Experts of a small language model: 48 SwiGLU neurons an expert, 4 picks a token.
Below are experts of layer 3 (counted from 0) of a mixture-of-experts language model. Rows are named router (the router's row for the expert) and show model dimensions 192-255. Each number is 200 + 20 x the weight over its row's rms, rounded and kept within 0 to 999.
Before each expert's rows: a language model's description of what the expert responds to. This comes from a sample of Wikipedia text that the model never trained on.

# expert 21
Description: Space and word-initial letters
router,154,183,218,208,176,175,203,208,242,213,222,201,222,194,230,204,186,195,224,208,176,179,196,167,173,235,216,161,207,210,189,196,214,200,198,196,211,205,186,197,187,243,229,201,206,195,212,191,212,184,182,216,206,205,238,208,215,185,194,210,187,167,211,182

# expert 23
Description: Proper-name heads
router,206,197,210,210,173,182,183,201,221,198,208,201,238,182,199,205,179,203,214,200,179,186,238,212,180,240,169,177,209,196,203,184,226,186,207,213,241,169,222,147,195,187,200,176,229,190,196,180,201,195,200,200,184,187,230,184,227,188,201,218,172,160,172,183

# expert 58
Description: Common-word stem pieces
router,166,196,204,220,189,209,186,198,207,197,230,140,229,187,237,234,202,201,213,201,187,203,205,167,176,196,194,194,226,236,162,183,219,208,186,199,208,171,167,141,225,196,214,207,224,189,194,168,221,195,195,199,163,184,202,191,200,189,200,217,185,166,198,198

# expert 31
Description: Prepositions after nouns
router,222,185,205,193,187,173,182,202,193,219,234,194,202,188,221,216,171,199,202,174,203,196,229,214,175,223,210,180,209,218,170,191,213,206,185,228,211,174,183,174,190,226,186,184,233,228,185,166,235,230,194,222,181,175,205,193,210,206,190,210,184,195,166,192

# expert 27
Description: Pieces of song titles
router,219,185,232,228,165,188,186,201,200,224,216,167,213,198,235,223,203,199,201,167,191,170,227,218,208,232,168,185,235,211,194,216,204,172,202,202,217,171,168,207,217,217,189,204,203,215,199,167,178,197,177,247,199,199,221,183,223,194,196,203,172,171,170,182

# expert 1
Description: Capitalized name beginnings
router,206,191,194,192,197,200,176,222,201,243,203,180,216,187,212,203,184,220,213,199,183,193,200,164,154,226,206,174,218,215,192,176,199,183,178,216,218,195,202,204,208,207,204,167,217,206,169,169,216,212,171,198,184,212,210,192,204,206,191,205,203,173,186,185

# expert 41
Description: Past participles, verbs
router,175,186,222,195,187,159,185,227,194,220,215,196,212,180,218,218,188,212,216,196,215,187,212,183,195,217,195,217,209,211,195,193,203,196,207,221,217,184,187,166,217,214,195,199,200,198,207,193,213,197,200,224,169,181,221,183,200,177,187,225,171,172,191,177

# expert 15
Description: Numeric values and ordinals
router,188,184,236,182,206,188,204,211,252,200,195,208,214,188,230,203,180,202,232,199,207,195,205,197,178,203,188,182,191,223,175,190,221,174,198,191,232,176,211,194,188,214,205,202,217,205,170,163,187,180,199,236,205,200,218,201,217,189,188,218,188,194,226,178

# expert 46
Description: Noun plural suffixes
router,146,197,212,182,192,210,180,205,215,188,201,195,226,159,216,231,188,221,216,169,200,194,223,192,188,193,178,225,202,221,183,202,202,206,191,221,203,176,178,143,187,194,198,187,219,207,207,185,205,175,200,209,191,196,213,188,208,174,206,245,176,167,201,179

# expert 8
Description: Infobox and section labels
router,169,186,196,218,197,155,178,221,225,228,203,189,193,165,227,177,187,227,230,176,190,174,219,173,181,222,229,175,221,219,184,184,235,183,176,233,197,182,148,212,165,204,204,183,204,214,206,204,241,230,189,228,192,220,210,208,214,200,191,208,197,165,197,181

# expert 10
Description: Name-initial capitals
router,220,179,202,201,206,181,200,210,194,208,254,199,247,171,200,215,173,191,241,169,184,177,201,174,199,243,181,193,211,202,185,202,219,190,175,210,193,208,194,200,215,221,180,170,212,205,172,161,248,199,202,199,180,193,235,198,221,185,183,218,193,200,178,172

# expert 62
Description: Verbs and subject pronouns
router,204,186,233,185,199,182,199,220,204,192,204,166,199,139,211,189,184,252,207,182,189,179,200,187,206,240,249,199,191,202,186,195,212,177,202,187,209,209,186,204,167,228,190,194,232,223,203,181,196,223,181,238,201,164,235,170,217,178,193,212,186,205,182,206

# expert 37
Description: Degree and quantity words
router,152,189,210,185,173,162,181,225,225,206,213,182,204,195,232,211,176,215,197,185,187,183,210,183,165,210,213,204,193,228,162,199,205,183,183,228,204,186,206,173,189,218,215,199,208,210,200,170,211,213,176,218,177,216,236,181,213,190,166,204,186,193,182,190

# expert 48
Description: Table statistic numbers
router,150,175,235,189,203,174,211,240,211,196,210,219,218,203,222,214,189,193,230,194,196,176,235,197,168,221,236,217,196,234,179,217,233,172,199,217,211,192,200,191,218,201,191,209,225,216,191,189,224,208,186,215,205,206,216,156,208,191,168,215,173,190,170,175

# expert 49
Description: Post-date separators, the
router,186,186,190,172,190,180,199,209,239,212,212,179,204,178,208,169,182,244,204,199,161,198,208,211,211,226,212,212,222,207,194,183,204,185,189,202,198,205,208,198,193,213,186,156,206,252,198,172,211,198,179,214,185,213,218,214,199,205,194,209,203,195,196,185

# expert 0
Description: Mid-word fragments
router,209,204,190,217,178,180,191,214,220,216,234,192,184,201,200,246,210,201,214,219,216,178,207,200,199,207,185,137,212,206,182,195,226,205,198,208,216,199,162,173,218,228,195,193,237,263,199,195,212,189,203,221,162,191,227,179,224,181,178,203,172,169,185,177

# expert 55
Description: Title and name pieces
router,207,175,208,189,188,179,169,209,261,203,210,191,204,192,212,187,197,226,199,194,155,188,231,182,200,231,178,180,227,211,217,207,215,198,191,208,222,156,186,185,181,189,185,202,207,199,146,186,199,209,197,198,179,178,216,178,226,206,169,224,161,192,197,186

# expert 17
Description: Digits in long numbers
router,173,186,187,165,203,189,197,220,192,226,232,191,238,190,203,168,151,234,219,193,185,166,211,218,184,206,194,210,193,204,197,184,202,197,183,234,237,203,216,202,201,207,185,203,220,231,187,191,212,183,195,219,228,188,199,201,211,199,175,230,180,184,202,181

# expert 5
Description: Word-initial stems
router,174,190,231,199,174,200,196,211,211,219,201,172,221,162,223,224,179,197,210,159,193,191,211,179,157,200,193,217,216,215,180,199,211,221,183,215,207,188,146,166,226,246,227,165,207,182,206,173,224,189,196,216,221,190,231,196,206,193,203,230,177,193,164,182

# expert 43
Description: Digits and number words
router,155,186,216,182,194,183,215,213,205,208,233,206,226,192,195,203,162,208,219,196,215,195,222,173,175,236,209,196,217,228,184,200,232,169,166,206,204,183,210,191,238,224,208,202,208,208,189,192,197,200,178,233,198,179,220,163,227,199,187,216,170,188,190,181

# expert 29
Description: Foreign-name fragments
router,166,183,204,210,169,200,212,222,203,200,202,169,208,185,197,210,191,214,195,197,181,182,221,171,192,193,191,161,194,201,182,176,238,179,189,199,205,184,143,218,228,232,211,186,215,195,186,200,211,197,187,198,166,202,207,192,207,192,190,208,188,173,190,171

# expert 59
Description: Determiners and articles
router,176,190,216,172,197,176,214,215,244,208,207,179,201,165,209,177,192,237,209,201,201,194,180,158,213,236,215,186,196,236,145,189,196,184,202,209,228,191,200,199,180,227,208,193,228,228,196,180,199,208,187,244,190,188,228,178,218,194,177,223,205,188,185,192

# expert 63
Description: Sports and election table terms
router,177,218,180,203,188,199,194,225,193,263,200,208,201,189,213,186,184,229,259,194,169,183,227,197,176,204,189,200,219,220,194,175,186,213,191,222,210,165,194,176,195,180,197,179,199,202,192,214,235,218,188,227,196,200,213,205,206,178,189,227,190,207,167,194

# expert 2
Description: Determiners and ordinals
router,176,204,214,174,196,189,214,204,249,198,209,174,211,171,204,189,204,230,219,199,202,194,194,172,212,228,201,171,209,216,180,183,209,173,197,203,231,181,163,187,189,207,209,206,235,210,167,183,199,189,190,213,176,209,217,158,202,199,183,211,202,180,179,191

# expert 60
Description: Biography verbs, records
router,198,168,218,195,175,168,204,231,204,228,210,210,207,176,250,166,174,229,221,207,199,171,224,216,210,217,235,194,217,201,178,186,205,178,186,189,221,179,184,219,176,205,193,211,212,174,200,186,259,241,188,186,190,159,203,211,218,173,184,213,223,201,205,191

# expert 57
Description: Sentence and heading boundaries
router,189,156,234,201,174,217,169,214,238,184,199,168,234,202,218,215,164,236,205,205,186,194,219,161,185,213,243,181,222,215,163,189,236,208,178,184,203,171,192,205,189,247,207,156,203,181,181,145,222,229,198,181,204,214,229,191,208,192,192,211,196,182,203,187

# expert 61
Description: Year endings, sentence ends
router,196,202,192,163,182,201,227,211,209,208,228,194,214,171,234,164,164,247,214,189,166,197,207,212,177,215,184,211,205,223,195,191,221,214,162,241,209,180,220,214,222,221,193,202,204,210,190,186,200,213,196,217,213,190,203,199,210,170,175,222,192,182,192,187

# expert 9
Description: Digits in years
router,198,167,215,211,193,202,199,239,228,172,234,185,236,197,243,207,193,189,206,184,203,202,214,168,184,208,223,225,186,215,186,193,239,184,185,192,228,191,211,205,223,209,217,199,246,198,178,153,201,191,182,195,210,180,203,169,236,171,163,210,196,168,220,180

# expert 4
Description: Clause-closing punctuation
router,199,181,226,204,166,187,205,202,194,188,206,191,233,176,200,195,188,212,212,191,189,185,241,195,210,214,190,205,205,217,151,218,228,212,200,250,219,184,214,180,201,207,189,188,222,186,218,167,232,236,185,220,211,211,224,208,219,163,202,222,181,175,196,187

# expert 52
Description: Foreign name vowel endings
router,191,188,197,199,209,197,208,203,212,220,194,172,233,188,217,207,196,210,202,190,200,171,240,201,202,192,166,212,229,198,192,201,198,214,191,203,222,202,166,171,215,179,223,195,224,221,177,179,202,219,190,211,177,183,207,203,210,166,178,212,182,178,207,204

# expert 47
Description: Biography lead descriptors
router,202,190,196,168,171,158,165,222,239,242,226,209,205,208,237,174,192,239,217,202,195,196,203,180,191,203,217,215,190,214,180,203,205,198,192,220,207,187,216,166,179,194,193,201,214,203,185,149,239,231,196,210,202,168,228,213,196,191,196,206,216,166,201,187

# expert 36
Description: Place and surname endings
router,188,174,188,181,183,171,161,189,207,199,223,176,249,174,195,197,183,204,203,178,171,158,252,206,208,203,204,149,212,191,188,203,207,205,189,201,202,183,205,184,223,188,212,186,215,210,184,174,207,231,168,205,168,200,215,174,204,187,171,242,185,179,209,190

# expert 12
Description: Foreign name syllables
router,204,203,172,216,187,198,155,223,201,191,210,185,213,169,193,207,193,238,228,187,201,196,198,208,196,199,192,228,220,224,206,207,212,190,202,216,197,211,205,202,225,207,158,206,222,176,178,188,209,209,203,191,171,172,209,188,231,167,190,223,181,217,217,166

# expert 53
Description: Years and dates
router,187,188,215,204,203,187,183,248,218,195,189,187,202,180,250,213,177,220,228,196,208,192,230,202,187,205,223,180,205,215,178,164,238,183,178,204,206,171,183,201,170,183,194,182,209,208,184,199,219,184,192,241,192,190,200,166,214,192,182,221,178,188,217,173

# expert 56
Description: Non-English name syllables
router,199,201,178,203,196,181,235,231,216,206,219,211,255,190,204,217,197,198,211,175,185,178,241,195,211,190,193,198,187,199,174,183,193,199,170,199,238,194,207,208,224,223,188,180,217,201,211,183,221,201,166,209,202,193,214,187,218,159,185,205,186,204,209,185

# expert 18
Description: Clause-linking prepositions
router,224,183,235,188,185,210,203,214,203,187,217,180,207,187,207,191,175,230,223,178,204,198,211,184,162,186,210,163,195,225,183,172,198,202,180,211,196,194,182,185,192,223,192,181,212,195,194,177,210,238,210,228,209,175,222,210,201,164,173,224,196,181,154,203

# expert 40
Description: Place and institution names
router,191,181,209,166,197,187,200,225,224,209,201,171,215,182,215,171,196,239,231,194,179,174,227,202,197,220,197,152,203,213,189,198,191,204,194,221,205,165,211,157,175,188,214,183,211,220,199,207,216,201,176,210,187,213,223,195,206,191,182,230,190,179,198,189

# expert 22
Description: Table pipes, prepositions
router,205,175,214,179,186,164,205,231,217,212,218,198,214,199,200,208,181,198,208,202,158,196,210,179,188,214,213,203,218,214,188,197,208,205,193,230,215,190,175,194,181,244,189,201,222,216,203,171,243,217,171,208,218,181,227,189,225,209,196,217,203,184,164,191

# expert 25
Description: Word prefixes, nationalities
router,239,182,206,202,209,200,181,213,231,208,214,194,231,170,225,207,202,189,219,154,185,174,188,174,189,246,195,179,186,218,178,186,226,198,192,192,219,187,200,179,214,227,227,187,220,236,190,202,222,217,161,200,186,186,222,191,232,175,200,201,206,186,204,186

# expert 3
Description: Infobox field separators
router,203,166,196,184,197,193,195,198,198,208,214,187,217,198,201,165,159,196,195,189,153,193,202,209,200,240,221,213,219,206,190,186,220,200,193,207,191,199,190,166,190,220,179,145,230,230,207,185,214,220,176,230,215,197,216,210,214,209,202,228,202,200,158,191

# expert 33
Description: Function words and adverbs
router,182,192,236,183,176,177,212,204,200,187,202,186,211,188,207,218,192,214,184,188,206,171,211,177,204,205,225,182,204,220,168,191,227,185,176,204,191,207,178,190,168,215,221,203,221,199,175,155,216,249,177,243,178,188,209,181,221,184,172,220,168,186,182,202

# expert 7
Description: Line breaks, row starts
router,216,205,233,186,195,174,180,222,232,223,221,200,200,171,229,200,175,193,204,200,176,197,221,188,164,226,200,226,210,207,203,204,199,216,190,199,188,175,193,167,172,243,200,171,207,199,185,159,222,201,195,209,171,178,216,198,204,188,196,228,186,195,176,168

# expert 24
Description: Infinitive to, modals
router,170,195,224,186,192,192,168,202,212,201,199,190,218,182,205,231,202,237,207,185,183,196,234,196,160,211,197,229,202,230,189,188,202,184,192,214,218,187,190,162,196,227,200,182,215,202,197,175,201,204,204,231,178,166,206,182,211,191,209,215,196,206,177,195

# expert 26
Description: Clause-opening function words
router,175,170,223,185,178,201,181,195,213,210,230,185,214,196,226,218,189,215,206,185,194,179,208,179,191,197,231,191,218,232,173,196,242,167,193,234,199,179,201,192,198,240,235,182,203,200,183,151,206,219,190,222,215,213,233,172,222,195,176,217,171,185,182,197

# expert 51
Description: Word-start fragments
router,155,203,216,196,185,203,191,236,203,233,223,187,224,187,256,205,204,178,249,198,194,193,201,168,173,193,258,193,209,200,196,176,212,186,186,203,199,189,173,197,212,229,191,180,208,208,207,203,222,205,197,230,193,200,220,185,221,172,191,202,208,171,194,175

# expert 38
Description: Paragraph and heading breaks
router,167,188,177,230,180,185,188,237,190,229,220,183,218,165,231,214,167,194,225,190,176,184,212,177,152,208,202,210,233,218,205,209,225,177,158,221,190,193,164,208,178,248,204,152,207,210,203,186,239,233,204,239,208,180,211,189,212,204,178,219,185,184,199,187

# expert 42
Description: Word-initial consonants
router,164,196,219,195,198,200,215,231,229,215,195,197,216,193,232,201,182,170,217,175,217,169,220,190,162,193,220,187,219,178,182,187,225,161,178,195,195,205,178,199,221,249,235,171,203,197,200,207,219,207,145,214,216,202,222,203,220,193,184,233,188,184,210,181

# expert 44
Description: Acronym letters
router,183,173,241,215,191,189,202,207,212,188,192,155,213,187,216,175,173,244,226,182,175,166,208,203,189,205,202,156,242,215,200,198,196,171,180,249,210,203,204,175,196,209,211,186,206,200,200,195,231,199,188,202,207,199,211,190,225,217,190,201,202,187,169,184

# expert 35
Description: Units and table cells
router,192,174,203,164,174,205,186,210,185,207,204,216,229,195,200,187,190,193,253,210,199,175,215,202,175,201,229,214,200,184,190,210,186,189,198,205,204,194,213,198,236,220,171,181,216,214,162,185,221,220,190,242,210,170,202,183,210,181,198,201,212,216,179,196

# expert 19
Description: Clause and list joiners
router,189,197,217,176,182,199,201,209,221,209,217,175,208,183,209,191,179,231,204,193,157,205,203,203,180,226,195,203,201,219,156,193,238,205,188,242,202,202,216,198,215,252,201,182,203,208,191,178,198,234,191,217,200,215,212,183,209,194,177,209,165,204,180,190

# expert 16
Description: Mid-word pieces, compounds
router,182,193,186,198,198,175,197,215,216,221,184,205,201,194,217,159,204,212,226,186,179,190,220,190,201,196,191,164,224,221,205,174,206,169,187,205,230,184,196,156,142,183,192,199,211,171,162,199,230,208,180,244,196,180,216,197,225,193,169,189,181,177,197,193

# expert 6
Description: Year digits
router,202,174,229,229,196,204,212,228,206,201,209,200,233,187,236,203,170,192,246,206,168,193,234,192,171,195,210,186,203,227,199,210,249,189,182,210,209,189,204,200,188,216,197,196,216,211,194,158,220,197,193,196,208,182,202,198,219,178,210,211,190,187,208,189

# expert 54
Description: Opening quotes, brackets
router,186,169,240,195,185,179,179,207,241,201,216,192,212,182,217,181,200,217,244,194,198,196,203,191,190,204,217,185,217,219,181,176,210,176,187,236,229,184,193,174,216,240,202,179,234,224,212,159,216,207,201,226,203,193,214,197,238,198,191,197,185,194,175,184

# expert 11
Description: List and table markers
router,210,200,223,211,191,186,171,234,203,251,197,196,219,198,213,176,172,223,224,188,180,193,205,173,177,216,240,211,214,216,193,157,234,177,205,212,196,170,179,196,168,204,187,192,237,220,204,199,226,194,196,198,177,174,196,181,215,187,179,227,200,174,207,189

# expert 39
Description: Codes and formula numbers
router,186,183,216,218,201,185,191,215,243,192,209,178,229,189,203,200,180,218,225,180,196,179,236,175,161,223,201,172,205,228,180,187,253,208,200,232,196,203,218,185,221,213,207,187,214,200,210,182,206,191,168,198,207,194,238,195,217,200,190,205,175,180,213,153

# expert 20
Description: Common nouns after determiners
router,161,207,198,199,183,197,180,223,221,196,202,200,224,183,209,184,194,222,223,189,189,185,218,197,156,216,166,206,216,205,166,202,192,212,197,236,216,171,203,162,204,189,202,159,224,210,210,190,225,207,202,205,195,183,202,196,202,194,177,222,200,147,181,195

# expert 45
Description: Personal name pieces
router,206,173,220,189,172,175,179,195,206,200,236,176,246,187,198,217,177,206,203,170,183,165,238,202,218,210,214,189,220,214,197,217,214,201,187,200,195,189,204,204,229,192,207,186,200,214,150,176,223,243,167,216,174,193,227,201,206,171,198,228,166,188,204,179

# expert 30
Description: Capital letter acronyms
router,229,186,192,229,188,193,212,228,222,234,202,170,230,184,195,196,196,220,228,177,194,164,220,213,202,196,194,169,248,220,206,201,205,177,177,231,196,198,219,198,198,199,208,197,206,197,186,202,211,200,174,204,227,197,208,171,217,211,195,198,193,189,199,171

# expert 32
Description: Mid-name consonant pieces
router,217,177,178,218,178,176,195,223,211,194,230,175,220,184,197,192,188,181,237,169,182,173,213,208,189,191,209,187,219,206,203,197,194,200,195,187,208,208,206,192,228,187,196,197,216,192,169,189,209,217,157,207,163,197,210,187,208,173,205,207,171,201,217,159

# expert 28
Description: Sports result words
router,166,186,214,206,187,157,198,238,176,242,203,204,208,200,227,162,180,224,247,176,204,175,189,199,172,195,208,170,203,209,199,195,197,192,191,225,196,139,192,169,192,217,195,203,207,196,192,220,247,215,213,225,185,181,218,190,203,166,206,208,218,187,191,188

# expert 34
Description: Line breaks, headings
router,190,198,217,204,197,206,185,219,223,230,193,196,209,180,206,216,175,206,238,196,199,200,227,171,165,214,232,211,231,204,167,211,237,185,177,219,194,177,166,173,177,236,181,160,211,235,209,188,222,195,201,225,198,182,202,178,203,182,188,224,193,169,206,184

# expert 14
Description: Name-initial capitals
router,173,168,216,204,177,187,183,202,213,217,217,192,232,190,210,194,178,182,199,205,162,183,205,213,146,239,175,177,234,201,197,178,200,189,194,197,219,183,202,201,199,225,192,183,218,200,178,166,210,211,174,201,186,202,241,191,216,192,185,211,194,189,160,179

# expert 13
Description: Table cell separators
router,193,205,224,207,205,194,221,222,242,233,210,194,199,186,190,213,203,227,228,181,176,186,207,168,201,204,197,188,220,230,197,220,225,204,175,236,207,187,166,191,159,210,182,202,210,229,192,201,223,230,202,230,207,187,224,188,228,205,193,200,160,163,179,182

# expert 50
Description: Prepositions and conjunctions
router,223,177,195,169,202,181,207,198,201,198,216,190,207,192,202,206,194,192,206,201,197,195,216,192,174,210,204,166,216,223,160,177,193,160,165,209,205,186,176,150,222,224,193,188,223,229,169,165,216,238,193,236,182,186,208,181,200,208,188,210,187,208,150,189